From a checkpoint of a small mixture-of-experts model trained on Wikipedia.
Experts: 4 picks a token, a softmax router.
Training: a variant of Adam for the experts, 497M tokens.
Below are experts of layer 2 (counted from 0) of a mixture-of-experts language model. Rows are named router (the router's row for the expert), up (a neuron's input weights, with its number), down (a neuron's output weights, with its number) and show model dimensions 0-223. Each number is 128 + 32 x the weight over its row's rms, rounded and kept within 0 to 255. Numbers have three digits each.
After each expert's rows: a language model's description of what the expert responds to; "gets" lists some tokens that make up at least twice as much of what it gets as of all text. This comes from a sample of Wikipedia text that the model never trained on. Tokens count by the router's weight.

# expert 26
router:064141132144166144116135077106171151168087194088105147162103115157134128164122112086186064060156135194120093118089065087145147136139092098117106112142179127114145120134159139114166139088103169149112131121154128180143094100114123147104132121071145149117104158140150077190159167131113157101100121142105136185091164128077171150181147107145151144104122062157166133114162109097199154143134119076171110106147156108071158168082122082107108101176119100182110127104106161182078121118065079183120120118175078119123094104115149154115201132072120172138129119166146098156122135107116141088120061115173085144070155134102100155147146095169145135118073096080145073122138127194169107130085
up3:158116116187136101123079105093116068076111149151126065160177135105123100130085160141102139104061107170130145109080112099128175116139121147134144102135115080134097100137130149135117088141129161042133125179115144134169088121134184160165105128118166093130118133090126118182115136151162098126112163074174130037152118121131135116092059124104167125161089123139140121113089123125114155108177041146092116143163119101098173119112154129156178105109089111115130126060154141116089095142116183136113180094064123114086092126099117097138145143156107113084105136124144146148141154116195043129176117174190125102113151125103142106148148186207093155118102077178085126102178152084123224179129
down3:130107158172132103072140164144104086157108123101158144073116152119127122118111091141194151060131106158135165104125089135095105142082097125165163031135114117072106162161167171117124134144172150086071121144141128103045114127112127127135128093067147094204119110146104078021136151126140169086193144155140165166140088114124193147119121136132128148111145158151115108139118115132117124117135112143161143049146178092156155106192080152132143073125054122141081117115119093088102112146158122133157120065125103139126137126115105144147139066117097094168149163077100151072150111168177133111141159160159130144131124132090067184074107129152118108157119159183155170111109093143081059095087
Description: Auxiliary verbs and relative words after a subject or comma, such as has, had, have, which, where, who, often followed by been.
gets: " has", " had", " have", " where", " which", " when"

# expert 50
router:130089080121122121157104121104097119098100140150100093120120165073132087128138133118090115099085136137104169105096123103090199073149127112086112107134082128118154102091082099139090151130147076144006114133088137179119052151100122147161108143112090155076134125089147112126159118098078125129179169100087100166049116121120145102122087089075114163077096100130141146099154159070117121156089094132113152100119153192111151160080111126130071067152099099101108156142128127086112077122171041105119094081109047117149080107111152112117107110127139098094110165098089170096126096105151160104098059070082116140118071156154102115179097075154138112137086114128151152142089130148098097093105
up2:169128170101136087145141099135134089112145146154163144071123087161119120113068126112081126125124191127095162154135116120127091136128092144150115111120196139108144197162134163074108161103140053126109097145192106145188152122157150080084122104153179142093119116098176159149118189093071123069128119162162121146182123159145126139114106166136137089144090145107123128147120100111122204206091143140099083212154116087067129161091119146222152174094144167144137101097095115089114173117095156148181099125112147163160161083134156125093110060152101101137192126112121115131070097110055142141117136172105123106128135101150126126082220162139130150179117132113124143056129154143122102129137
down2:101188135135195121162141115125104177139128096096174126126140119140113111105092152125081158067150109108121187121146107098135147133108170091105113118102096151125100135092154133111205140158162184100140185144172128094143145081094136123090113149173209150092147169154124180103130075132079098138085182048116108133127147132143121134150103157113178095104124145109076142172144141131153090161091200129116105116129143144125118200129103122111165056166061103124064143146115053114133133142103112132161108158137161188118118162116145176109166109123103143158071147108094088063180087127118145154126125154105194123109150102066143127075068091160120127113205098075147125172164120121189102138097
Description: Common words such as the, in, it and them, plus inflection endings like revol-ts and revol-ted in history prose, and some digits.
gets: " the", ".\n\n", "9", " P", ".", " in"

# expert 16
router:117097118134126109141089163162147099095167138076103099104123101153167139117168186096097111163159111125125124127089109097107116157113148112108108123151134186161106140165083187118091117104091134067209055144100145104092146135109136155150181087135166139126119155114152170188176142076124175143074201108126113157101111153114123156100118163165141078114101095142121150098084133126141127166133104170150091143114109154100136156109164065175165077072096089102157134142153145135167214104117155106074154180110119141126099124137112094107167084141122130169075083174107199110146185039184117162158123125164134109143127112066141215153189097142151128148142154145159103124150161118180098127168
up2:137135188140095080126126099144122155051116080098074139146140121158124101106083163138145172155098153164155134132119122077113134107204166091090143092146106158104144108136138090159088121175103090140108109137159113124108156176169101118127134116116117112183111152103093102161108130159119125142080126180079174133140174097117119087100117125124145159161183076129161103156098110153158159113102148100092116198108076107159123114114125161149101118183107236111172109184144124043132140094149113152062140114116094175171161111107160129105183162060131179097153089110172076129108092126100115132071095130179061111145124111079084106067078086139185109116144123140178141122146111164066116105125
down2:104162133149112114133113157126096068108075099151110113115199188146121114164137123056074170114105165143114150149067143170098123113134113082164134162167114107127091084094124094113209123194127173115122119139151178115103166101104127105090149161143073155138175124126120178072070078166107061212178129110140184106153175083139169202167093112173124147134134107146111061178205063141107163153119112151117110152132078143121137186150168149165123136119097160120104152099168112151094102088135124091177096111112135138155094156120106153088132160126171111126138124139094149183149063154157110130099171142171151153132122108115125152165118093164173156121102089097120111169171102098153116140090
Description: Middle and final pieces of ordinary English words such as breaking, sweet, classical, alliance, arrange, often in descriptive prose.
gets: "ical", "ine", "weight", "ore", "one", "ave"

# expert 41
router:087082123077122129108117155153126138103076107161129092124069151125168104121129165139072153110121172142126141068108129126094154114115125137093089115148075119163161079181109177095082137143167120107022105112082099151088032092124086101154129123164119159052142100104158102134121103128080124095133092083124132123026120112109100078147111086155107164102117085147147139107123092123115149102159098084121146114085196198149132121083066127122117057170136128168125134163137118180153133135162057137142134064154050117136103108118155135116086099126108151113106130144115139149174097108071151088081065092102105148132110124113099109205128111148172141163088152158112142126134133176107112113128
up2:107129140158148137177153106135159095092125164156107095085206162139073081145080225121088213160116155093161093094108119122141113099152125134129172130150125123189098097143138139160140156133128195117156157138159102137113156168158178139093130147150138133154131169126141080064118109170146160139093178150107123129137123152139096115100147138136185089120128148119100122178148109072128078166125061174124106090065098167143108137122177169131133073177148121102129110152119127099146161114093154114093105106168123141173140131239142117121167154127102098178159163111119142143039098151097071094148159184154072105152198043117133161158117107147168141099106108121163107169116098099142135120108
down2:122093169164097157092134205092088134152092103171113112140199107140005134147105154122149097157155145132088143109124110140066120101110158153099129167209157093097116106150111112117131079092148182086153135114123126136131070101231148068164126096112117116139107146103112080091090162119157113175157172163139135115102099128104148099225112102151170159132127111124133139155096126155109156115123233156134109148121157108124164071118135120112086162150126131128057131122116112053080181134096157100116085138144114081099065082094126129098075159141103139125134082119155116099128116130157157088141124104048107141139142099150091133114152139125140158152134154127162154089172147107170126122083
Description: Mixed bag: word endings like Super Bowl's l, digits and pipes in sports tables, and prepositions in and the in naval or military text.
gets: " in", "|", " the", " on", "2", ")"

# expert 2
router:115104179118131130097160122161155110130170149172130096135115132094133129142115091161099109149122115118127107132077106161110118105075077134129132172094139107122074145146113145163023100142083136180134112163093122143122057133140096121161151099144125070118158130173115129104152119107168108097144083101130047107115034150113162164101070112124144127129120120139173136110101080069073142137082065118116100162145144136124121160130114181066095147120146073142137174098159174091087084110153166170124126156119196115099120113124085054141096087060110116080112153127166070140148188097114124077112156134191122107150145136163096129079080160099159028116109119166110121097187081149138136143129
up3:155130121195097152128156101127135153100166124155160154122111107115093116075102154111156088159157106085069102108134089155124143187146099124135103133120143145127085123155143148079142106048112104125126143121179116112093157103175116120146120079090154101125102114181173166127138128139091168182099124113154117097204157118124077154106143137230086167082057164106180125154083168131121141101107076116103128106136131134086121144134138114087142190085143093175156089138153126098113135185140139118088180137118163146119164090137163155112118099124125153165160104099154150099186180085111120143058161120176142178116088118087164194098121113184144124139149059104177050115107135068153188098075
down3:151111132127155125107093130141205102168174118159209134149131100101099197160132115137090123196124138099177162085113145107085153099128135162131176131144147154109185137139124170124123155084069112131128174123153144117081093164183043126111203144182144136083127122141117088117112125165178117147196119130182141133119146089104165132138132108135142108116122119114099169094094187138130116114077072140163099120117051118132182063204132112193105126180131092122133140159141133216162144128104166129112092135155139175118136148076138095170076090148077103129071120160103080174132151120149120134090134102088119124144118100122090073104130169150186088093130192132137125152134130112192084124120
Description: Inner syllables of Turkic, Slavic, Persian and Indian names and words, such as Mam-mad-ova, Duk-han, Vid-han Sabha, Velik-han-ova.
gets: "ov", "ad", "ir", "ah", "han", "ak"

# expert 33
router:139147129095133143123149069072161105187145099092121092135166161141166110119162142117126078050191128129135141069088154086204121124103124075124127076182173166155150133112145132112165140089064204152103149113145140164104133141101101119106104123100156083145129195112088108138175202068126127129147138150106121132121158170087149124143145178158095132059134092066113130116091087133155110078112107085163121087160119142126118171048147115111132100110132118125143129098128118140113154143100036162116102129164162128129088185146148185108154114066089105198127085151078084105145154114161181131137147103148100088097098126088118086168169149151139163151159081084123109133146148145153079154080
up1:056112115123074132121159124135181116117112095122160172161141117111143122143093147155161121185107185157098094150131201141146050164147116074125165167182150123156106172123147125058162124136058083108100157147078086050100135085116080147108076115092083099141173109140115055113130131181066192122106170125137153140118110085120139090113131110117108152125116108136099128163106165136112104121114164077124101111135144175077115118138113109166160153144145112143098095093131113212129091103169104124155100122147160190166164157168151116133084094087147138164169121110178113145191197123128111074147215152171134134091118048094153136130131104105129092131137120168108148087113125184117122153097
down1:125109150124114095071090155071165096124145104152108130109110179127157083130135165096127154062104084100115117086142152104073202112104146072143144187144139114146156115150142103155135096153111161138173158129135094093145070098141132128213108141123119168121169101137136142174126113129068095175166208113120165112070164086079127104114118136137168125131142132170089201168147137142174136119170127076111130097145129121179094119103108086090120129131081162123172077098136056137085123132088076140159105136125138114097142142112143044078120130135107173174156187155115120161126124156111145144165187151099122098089163100135123172151088032076142090100109115116117159146180115054122130174172
Description: Main verbs of biographical and historical narration after he, was, has or and, e.g. won, received, taken, became, began.
gets: " won", " received", " took", " began", " joined", " take"

# expert 37
router:135167103115154166151095115095106148121140141113092160129075122076096122065161080116120106093047118094046155130092136145133192075100096118129088114115103165124094080130115115117134162167068087136054157095137059133158080063112114068163084104068114131123112147119092144134157149132142114166123091086083102133040157117135114169150092087080101120135128108070113111108088105173111105115097097134117110073098153107113144137076163115116119178094093124123142056112112131136087163103167134168140105121107100101079118098077114081098059124099146097092098132136156066114095140085139112193077100096165107133120104082098182121150136126162085103118115101142131096097121175146176121088111
up3:107065088155142101155135082131136074139129171153103111193140119136143141125107153169062158128150167083149164125123168137117142102129147101077110116073138201141162121149112116093114090116125131138144170114156163125127135100154173152157147077135147165196064132046163114184123146116108128151144195172151121142156125133129172156076123188119163250093186118152202132123102127115108168111120156119110110163095094107142165130115134098103162150161143110146104110147104112141099111100148146125117162083090108153110087126129185123140051136136131117160115156177106106168144142101155168140119159167126099101187098148126108090210124119197110136174152106179104101141115232162152154085116
down3:083112079131153152128109123131135083136177135186088108133168149096114184141181185103173104135073122089139087135146093151062156115095051128117125093084109116148130029138108130135106126115116121120116064126070092151070134103139205150119126126101134112165128151113126057182095070107151163125176131133128128122146160112148109160109119117134056160164165182150146124135167112170116119175167130104138166178156166067148201114110139153122109122121128042133114100097106094180137100094158136146160163118143099150118123097139139096105126141074086121095114165124161175122062166110095153122059134129157120137113155151101149061135211058140075142131088109127124157095133148163081131121128
Description: LaTeX backslashes starting commands such as \frac, \int, \leq, and short capitalized opening pieces of names, like An, Er, Vel, Sy.
gets: "\\", " An", " \\", " En", " Mel", " Er"

# expert 9
router:178109133116126115104077131165086095166172106106115123183146139094155141187147174113114156160117094101113159075134192143103137138168182101132107113114095077115168065097198142088169145144106124115161096118107082109072150138109169141151139147131187102113106135124097074170175080161126140109165069162142200097080152169150142105124122175160162144094135127178141128092163076115064123176180166170150127167114177110137133114092128108153161132163130148126174160154090137157151185118091160105138140083070068187114123094137166152123124152112092102174115115129124175069100195164106126138121096151075144090108074100160143165123126184167098126131106136147114099205144174131092100149089
up3:117148117218083101112132078198117102117129114122147105177154122137092102085143163135140117105103164112107128129096121089153154110049109104098178051107152140085051152198133102126113156112115147060103137108151105144094127118121120106094181140139172114161156128133150141106125152095165172132131115164197160068148121162143150079100146088147129152095140140145073188136155163134121085086107106096057147187131176109119179144163106116121172179085132176121152088099171174159127186133147124177101083143090140150101113135128139169118183061105097146124067125119116125095146143156088137105117133112219091155143163167121166174100116139148094104145147105090102054131082145120093130113086
down3:137124129174134132153081125059132127170096064106164166119135209179177074208091158125100126091102119129142189135116148146138153103072115086165110129109138083146076167132105091083146094099151097113111148198123066157112112123092111152159139103079099124106075146108173184122135169127096114142108118179141092112074088111072145088133133151139107136128097102146145129122115133062164079091121142143143073146141125194146131119097114100028133084128119153090103108127118151109059144122112063071070128198131127150144135129098101096112091101138146134147138089127072138195186120096148142097156091100098119126122132150116159142123072097116153110171098147077091152192089151124133129080137
Description: Final pieces of surnames and split words, mostly short vowel endings before commas or brackets, e.g. Guer-by, hor-se, Sch-ie-ff.
gets: "se", "ne", "ie", "by", "co", "er"

# expert 1
router:147096125152145123105025098111148163055169112108182087098133139102157164121077200079094136131128170152145089162131104131101170115135104181184154128121145136055130107116131105157126127076158082106143079146104171153119088160103125148103193162128147147094187093158127118125100059181104188120178170109154145140067198103139086092078191115137177131166119105121139144071140113078144174133174168072168150138074113084100167145139097158093102155084167109120143156186168165129184150194174141150111184128111158119135115106173105108153115093151126107104113135167106137114138156129104169165079149156169118140155123128153091128156101135124142144171129143153152134072120144138167129139101
up0:144140095157198147151155103148139157150099176153128117175138139098121134103147130121113174192146117077160127175089133120163172128139121146141107091104125157106138089143123128065100153111132114070147167157124156147169116151176125128073088135153119103149104148065165158129114140110121055144147122107168073100136102063162129148095083156117136149092071165038119123101194141119155119140136114179175070148150106163141208073109154166138151140157135108154048111098123153145122121168166131136103161123125137145125119127137166059118111124128123119143086123129106097140113081191186119075075145062148101146138151100085112108129142255037111154097134130129142152103180111101080112136125
down0:130117092124145123144146100109142086124118207078121062107116120141144132134211092172100185162154141136160100078081156144092117144129155134164164158115108178140129120085185131161094129148067142146084077087112119152149196071102137088088140055172090141163149145152116164072116098141163112093104163187115157135152149173111116122175135092085129177195054152129102131097164151115139121121125140150087105092110116088178148076083124141172160115085125178131156120195108175139158124136137134171151139125129097138168091187088078155077149119112134080161110125115136161168151106107134118095122116138145134166183180101229080062157124115116115132121110102150119081119163127170099127097121
Description: Suffix pieces ending words, such as plural s, -ist, -ing, -ed, -es, -ins, e.g. wind-s, union-ist, reg-ist-ration, govern-ing.
gets: "s", "ist", "es", "ing", "ed", "ins"

# expert 46
router:138169123068111097117114109113130151091107153126101190137135169103123042115141089164124144119108188121133075151136101167138130112095179148090169184108129122108083129145124099061103168155122070207117093117078137113161097088108189110116074073148087145178086172146088103117092086104156142075089034110135113093064082113160119101101095092141090087123096141141092113133124159081142148103152070163075136131101087122118141125148166209126104035163117088123175125115128135095161180106127148130168076154112105117121129094132145097070101147119077146143101132119086144159136170091134137108136101169135169131084140108123128159078126120139103162079143120140162096156138179106100088101099
up1:139159095080112139126164156174150111082109174188114150110067149097153123252187177030115172044101070093115108118149134151162147126136161149157152130110116111133122065122126152126157105087090143119121147105128154130114070147152091146103126124145065121112171132111160059139068115137138125094108222161108123146138103143146131141057082144122191124142171120080132110171146118147117129116110151123139150158128125209114120085084131151140102130048112124138182131150048132127169103085097179132090110152112096150146170141147130167096098115095113174197128170125144135162118152171125071143133169125102150114089098067147094141114111173091117097123145144115144141131120130140101141122154
down1:144097063098192166099201179148144136136105164130129129068066130138144063136163090100170160105155087138077130103101154128138081171153125106109130118076104109101095128120146184133130096118175141161137157120096128106173080146098139098107086187174160116135166091118191204159159126156111094119076184131144148102161100155127122135112135105121089104081083186125158100112093159150087114166121195083070126127090155115116104133193112096123139145128100138055167122105080117114188095047073116107125141195158110128100132149170152171056105120121157173140150104099113110097121097158144128166158154183153142135111155118136094101134147136155129108148096149129137164125169110121130080216116
Description: Capitalized word-starting consonant pieces in names, especially Ch, J, L, H, Th, and "av" after J (Javier, Javakheti).
gets: " Ch", "av", " L", "Ch", " R", " H"

# expert 23
router:085124113112122147118205094125159162091077142111106138107091160110114066135095112123127119104181107118163098085112159085096196096143106154088094090107117073069107089145109139197152165108184094145086133147126122120093118099095162112113081183114134116084080101117110092095151167066055136097121103106065150128088125110128179096114133082133084119096174082099109164128173078092083134102153127092072122122110148083115165129123082134086122081147128091134171112177101150101100129087114111083120090154121072112127058089125088157133147155072129112118080107118135130085121138131095149139086126131119154157093200112074161141131156130122065175164124116113156086094121080102093090042116
up2:132094090164063123136114151120131147174165154145111120130155115121225169152121122098127139145104137089117136101115105098157102187066129131141135128106160117148116180129166094157084134150170146130162162164114161119130106149143069153087147167157146163181118118113163115059181128093094233075091119140166137143142124134169146057139139066129178136151100125134114140155126125151075088119139195163166097125119159133132052086096157152122117090116128197085080136164133133100112148099194126172105143060141146110139148114180113106180131159150163117157133124177191057129117116095172164110134122168143166157080136076140154096145181133187139158136174172064099102158121165151158145126124
down2:079127112081120165094164083144121192141112093115148104089084127154170126131098118142136194137118113075133101129114109140162147120134161141057123147121159122083122088134154154092171149141103151066152133142106164087136152095088093140084147087113133162134116178141174133150132155073047130167192129125154109135025053109093134101158125111146129171123177132102139154128137098120123118144141139117136134135122174160131145159137091191052175109160105155117076154100109107037156110155147181124134066152095130135187161143073172173067127143126111137073100153134108094140093078109150153201091127136233124139116150148138172104142091110124153166120118175111136111156128076077130119123142
Description: Subject pronouns he, she, they and his/her in biographies and plot summaries, plus adverbs also, later, then and word-initial Re.
gets: " he", " He", " she", " She", " Re", " then"

# expert 39
router:162104129122130099116152100083143141085083166114093109092100088112094137134058082117103126098123167150131177103087084137103130161124137134109115108126163124136131131130093166142141159126154127101145117092163097202129127109113163133096123075142150149103138147180201128141107184087093120153114141152150081198062135105176144142152111129160142144097046169096177064119189140141179160162078091162128112122109089163088120121090183122067152048156082079142149196164163139127121096197087124170102106143179074107124165131129127118117163152138148132162158131118090105150117161099202100086115101131042081092117116085158141192113095153177135108157125188114113148158149157141127110100124
up2:103219213155142200085164118161192150122132133148072159179163138127089122148148106118063163137108062103139072181152095189173162145163107132188176135124097122177154146172117145143132125104159165124112118092126097082105128170125146131131095097137132127126117165131150065131179095083135162124105120154148159135120132169191160137164153124116122160139099161143133125102110081113118116095174139091159169084166113083077127112178158154092076139156182095125141200127181123143111075173117101087171152103119143080133137111090081137151094074101169117118113128078140113172159114146138065159160130183116102077095096132102091163105103143101088162164099157151159178117107132093154146097135
down2:111114139123160160089054126166135174096108128125113122084161163191126148158183158069074168082147131097127135091104104139128112102137083133100127101116112142095134080149125165133179145156121074124123064121113145174129097058095087144136123135099136100153165121134123088080161135105208099117125169103139155155096156098174103156095095138139156149155095095077093136140170120101163146142152136200167100146120137093132129114088141149126093117167154095104169132133093146080087123161149170101118073127120074118061058098132064106164089101153061108142144103082142196132077169175125171157141158107094045163114111118130103059128104149143138120115088074152086148104078155107134141065080
Description: Relative and clause words who, whose, while, because, possessive 's, plus name or word endings such as Sus-ann-ah, fortun-ately.
gets: " who", "'s", " while", "ann", "ely", "ary"

# expert 7
router:075155135158148120102125159120091149086108057123144128138101134169120142106147124161140142098121146161107107095116081083145116144146136107093076149136132162129152149160154150172090161100099105140047178085119072128075050085171119135187111134142145095078122103125130084141177132141083138112158113167092099125031138117106118118155124153135154122147121091074124137099178100127161111150117142112159115108147144103168163146058142079158116074129147146185129136133171116170181147104106036146062149094159059175108107148085138084115125097142158138120119191137168134211180116093058147101160084061127104135132098105153076138162154137171130096098083114089094143112171152148134125169109
up1:119136070073104091186129093119116093136149111126169147107194128138100156093101118108162140134105118106097137092129160152127171143094100111087145140130097119104089170168142068078150115178055081117123110177127156124195151105107095200087153163159136198130093163153121105135098084148119150189098151121180089174124134101107106167092164115175067153161142139132133138113109103135171165141084180124084105078157152152152078126103128078094162139161113097105148121127110180147117122104068123116131154151114097136131128080113136127115116113129082156096085125199140115085109223074020156153135147136089091137094178138107098137132133119148099169141142142127155120149103113127138235104167
down1:123114072178159142137148155117125123149134157126147137137196136151164140142073146103147039148173169109077145120077155136151129133139147171114151078163174120137128103083131141090159175106165162100163116143131118168136113150105169196107114162094113141189095141062101094091120133098114076174136148085121164115030195147136135108158114136132197170075112127150129163180102132117130142140127085180100115082117108109165116116138079128144166116089146142156134147217092172136061133110146127027121103133202099115108128121169134139091174144110154114168130110168118135134110133133120162114128107109151078142113137124116168084185137126101154093178121191133135165112171218119138151186106
Description: Degree, minute and N marks in geographic coordinates, plus digits and units in infobox statistics: 66°33′, 39°59′51″N, km, sq mi.
gets: "°", "}", "°N", "″N", ":", "′"

# expert 3
router:087111153093107151107133119092111172079121129101101181148077134090147110155116111171158152143119086119125112089171128115104184092099094197161055091106101113118125157143100056154180168132118187158043112126161120129111174113134085129133097093154088126168140124110087099131142080135104045114125074074110124125087124173115186131104073147096040166166187116083117145106097158101102099091108125127111148092107107110078157090157134155147091097120168100178160080119122141121093169131116125132105110068095057149102136097105094162165125180080134128096160126123116139126097104153102071150138147061135159165180143141115168099099116109101081156131122096077157095129158111113138112049132
up4:108116143207161062112104156138141133110135161173065183120154154172102123069081121194144161181087162109128155140105138175089147105148129127128150163101094160170099118156119144120111174154150151140132149080090123108136171100136104091118093087116159142154094190093172134188135152165112154152127080134130200154118141188126167086101127129174113203122136127102113116105131070157160078099148186086083153129085091112081068120135124146138112148127112107033124167088136127161148105136091136099113123111094108144136160134149124095107088185091092144073112111146192083106098099147156123087079132139142158113130131059148134170132112155149127146123211130168103179142117166214154111146106
down4:061208108207139074141162150178065095138086158082108152157132140130129106104152091114143130136131173085107063153142086120149134098167104167145122076120157150105172128113137114112108140153072152140105100094144129145140085090123120112091146104101076142080151123164145087151110073157091099120144106155059089109099126120146152077106119121105119148208141163113106079098142201096148151132136165144093104173207117094103116145137178083079164109125131094093098156160154122092092112088109173129121165150124147152114209089166135172187091130137131197053100185142168116101111116190120122102090122144082149171154120126104172150142109078144095151137089153113158124167159118091095108115132
Description: First pieces of proper names and words split into parts, often capitalized, e.g. Ar(cher), Har, Mal, Car, and tra(velled).
gets: " Ar", " tra", " Har", " Mal", " ar", " Car"

# expert 25
router:161152180119111123173154083165094117076128130172078102181138143126120060105171126133187139182099109113068159121126113082170135097146149086139132113150099148154121080144138119184044112078177125120064135142108147130120147095138112166191107135119175105131167148090137141102162128176107143116105111078157119120076143143172061135106161129149161188112160114166125110056120143145166145107151099131127172183113103163163158143148161148073146137153074125088145126163170086100092066188142052123174104062146054178103160151159152152083134124159070140087115114111134149130163095130166143118072147104147118170116132174126145170097116097120130107118078088159163076105146165160142128147165
up2:115129149069119175118133139105089148183174157115160096117119182152102102132142113130130090131154096168128067090088114099127111155102134152079184156116122090121092148132121154114127141085132130144137140183149119182181129175103088084098175153144142079087174139120138178095119120151064197119113193204173120101122144147108142130120115084109094116116106081159115142135121142111140111111114109072114129156189174195148134066146149057119102138077169133124079150145122122078089134147166132162097170181151124121123085015195102063120118128151112160126089124105104110096118123132127116133108177150156058124147125098082131143181132179107080127121061120124066112121097191174146093131132
down2:071160113166127169160139154135128140108169148134122149091101125119129103171122082093151165143140085077181087166110138186164121117151114119129097170171208138128117117116141234111088146180159120102147178161183110137129142146135139149147082110090089172137117107168107157145167076102143101069146128052144117141030180101139106185129145106124137118101147176142110121080123154144166115203140076118145127141170077132096152127131160101119124134138106100093087129133132084108159118128120109161116064151100093138124121099126200141128090056143125094134120124185135111165080082137071155170030143079127114129114055117160120134123117176123167090131131132107085127118137130128176132197158
Description: The 1, 9 or 8 at the start of years, especially after born or in, as in born 1948 and in 1937; also Succeeded, Wars.
gets: "9", "1", "8", "7", " Succeeded"

# expert 60
router:151097117114124141084144129087180164120109093087129107072078125164156121130116108086136119098153126123079138045152173096116084103112115069082116082151139092121166107129112182143126117124117062097096119142108146198060097142138110096129117122139100121090103154109087110114108064118096120139134115080087104118066122119082095090098132118117171180115078082122106135137108143089108139182106111164076176098070165144116095096104078154098119077141101111146143151162132100129154077182128079108101119092096071175149113103140166069086152148114133149145072144117128183159148113084122150077098099058090102112057111188152072112156135071146138115157098142137096177184145167141165080085111
up0:122130199183130083123131138099108100090143098143183097097209128137045086134103153170152174143065100106105147121103126125181143062128107125178133123115142120111130162103151076159112098201099159186084148172067129133155118138150148175115138192128146131126143144135104118097189112155203145155188135157121125110130049110112098103137119135071131141146190128062154097167125135115116127141154103161090111127114062163151134155136110153118100134122139132088094145097138156142105095134167114085098096087111112079149143168092116130154159152104109194109066137132115116099149080130114094077199159106159143136127120142117062146156049078175174163105150084124150130137104109124080130164191
down0:130198129116104143115158135103156143131164168112138193119134156149161156057168133089146127139076118140117130104135133133111079183172132151093149120148169141112129100132137068138155097114134100197188158123170147126085143089109193149132068104148107127090137132129180079152091150155200179187140142106192140140102140107157191102153151145118071140131104158119082098165169078112151118068151176115134127132126081129093192107155134151144125115151128105150140149117174179117086152131088152053168171102154145133093141151173133102131133164128088153140106150136132104108137100165166100108091152103105106083113170078129135043128105124140109114129133126071203045138070124136104210084080
Description: Prepositions following a verb or participle, such as diagnosed with, injured in, died from, plus word-final endings like -age, -ape.
gets: " of", " with", " from", " by", " |", ".\n\n"

# expert 14
router:077139112125086117181113138133149110076087080093115124121079155129141094098098132138147111061122153163102117100117118128107113072150144130111088113176064184137145110141089099143090132104117086112012121161132121165076034110110090101151081098145070116086124105081106119125107107137088096159108130114078092094031097119132128070166098088117101097093109091119092112121118151138146080169133081130123129107084150130144108131078094111109101029116134144134092143136098081130124106157152039104118138101095035157093070096099148119120063168097145132091135138133104126154145111129087145114113071072116125143105172124116117135168080085143115129129115138107177110165145133102147120087113
up0:142189141114167118166178139094154130114078103145078112152191165129182130110125198136109167167099124087152154145132115180090100073122132126139142186097137114110186113107100158155130095109095117221155166111128155077175130142177161078122134101040170144148135097128180113126118090126102110098184088137105043205130084158118147167143202156116106095172173161139135154162064115149154128128096178070140182150132140191152117093184155091188157122137095082154126135159069132137101152113102121105118141147144101087089129158139111156133122184097134100128152104117130148155133091197088181110131084116154105139150150135212114129126079127122156141131085117123124098115124131129121153118112
down0:190144140118114121123121181109103129201137127123215117124128145106178177178139093151204106072121083126190112064091054153097107141087167128170123137108080133146083091098144098063133186143149189079127168141084099147117167118146152149167158122095086117162162113146142114093161154236120147132128200100127052164143102159124121140180152110109132152154112135116149117143160108114127108119161135129161113152185108125135136083090115111094151174141145155139179107079140070139084150137127153074145121154113156095047190114090094119146172127111120093120126156172162141165165155151102133076086125156106122131130107138128091122135186144118107121122158155148125152169161079098158175104092
Description: Dashes, slashes, semicolons, commas and pipes between numbers, years or route names, such as 1843 – 1845, SR 9 west / SR 17 east.
gets: ",", " |", "–", ";", " —", "0"

# expert 49
router:119106077192144146157145104128129135124152049111143104114121104118154116185138132129132121116101113139130127092138072105098102131088149123116149080174134123116176105137150105151163118161161113109088141088093080144100020130115087174158138097157086167055141084117130103167118111138073137121118108179094093146025152117176129097155081134135171102113105062106114175089160144098112122164140108115173102070086165169102161097105090154113076087156084165084128180113098136154133104093161077139124078104081033129100121139113145105102106150117073105135091124137114134108143145081099184099139129133079147134071144169128156131188097139182178072111093159125166119165134113131181100140115
up0:124114123160115181142105084116070099136138088147124064160154068114045151104106086101101174131104161158164151157127135110142103106148109143102094093093172170161156094112113106159173053182093097098148125124164114167063156150092153134178166133095172132120171173162186144162122107105135106152174100090165082169132141047136169139122149123158075137144127168102109091055088081139090167164156102123157103111163079135159166117193142047144141141068108138138106161152157187116097068097189105124125163128092136124098100159159180111179085129128127132108104122134157138131080143112109137183156140133142128112139112161138162175097091127128076141103061117152101140151107111060131137139118
down0:103145134113137112152106088117100106090121172110095096076093120125124122117093155075151194104089080074093160110123107060145095153118118151169099146133175120089126151132165124185123098151128115150112159058114125131172139168117142143091151142108108141173178127133116089104059092168102155108128105112121124119185144115105154138124114124152104161140126135106117083175158093141110108126191164036125174157108066092127159151151090105122180136100078127141128059147093121071127101083125121140099126134081129083116058136185160132102104076147142106093191163133110156179091121090114102176103118184114101113175078156195145209160113096176102122163095101101097141050101104110073175143101
Description: Commas, and, or, the, to and However between clauses or list items, plus the day piece in weekday names such as Tues-day.
gets: " and", ",", " the", " or", " |", ";"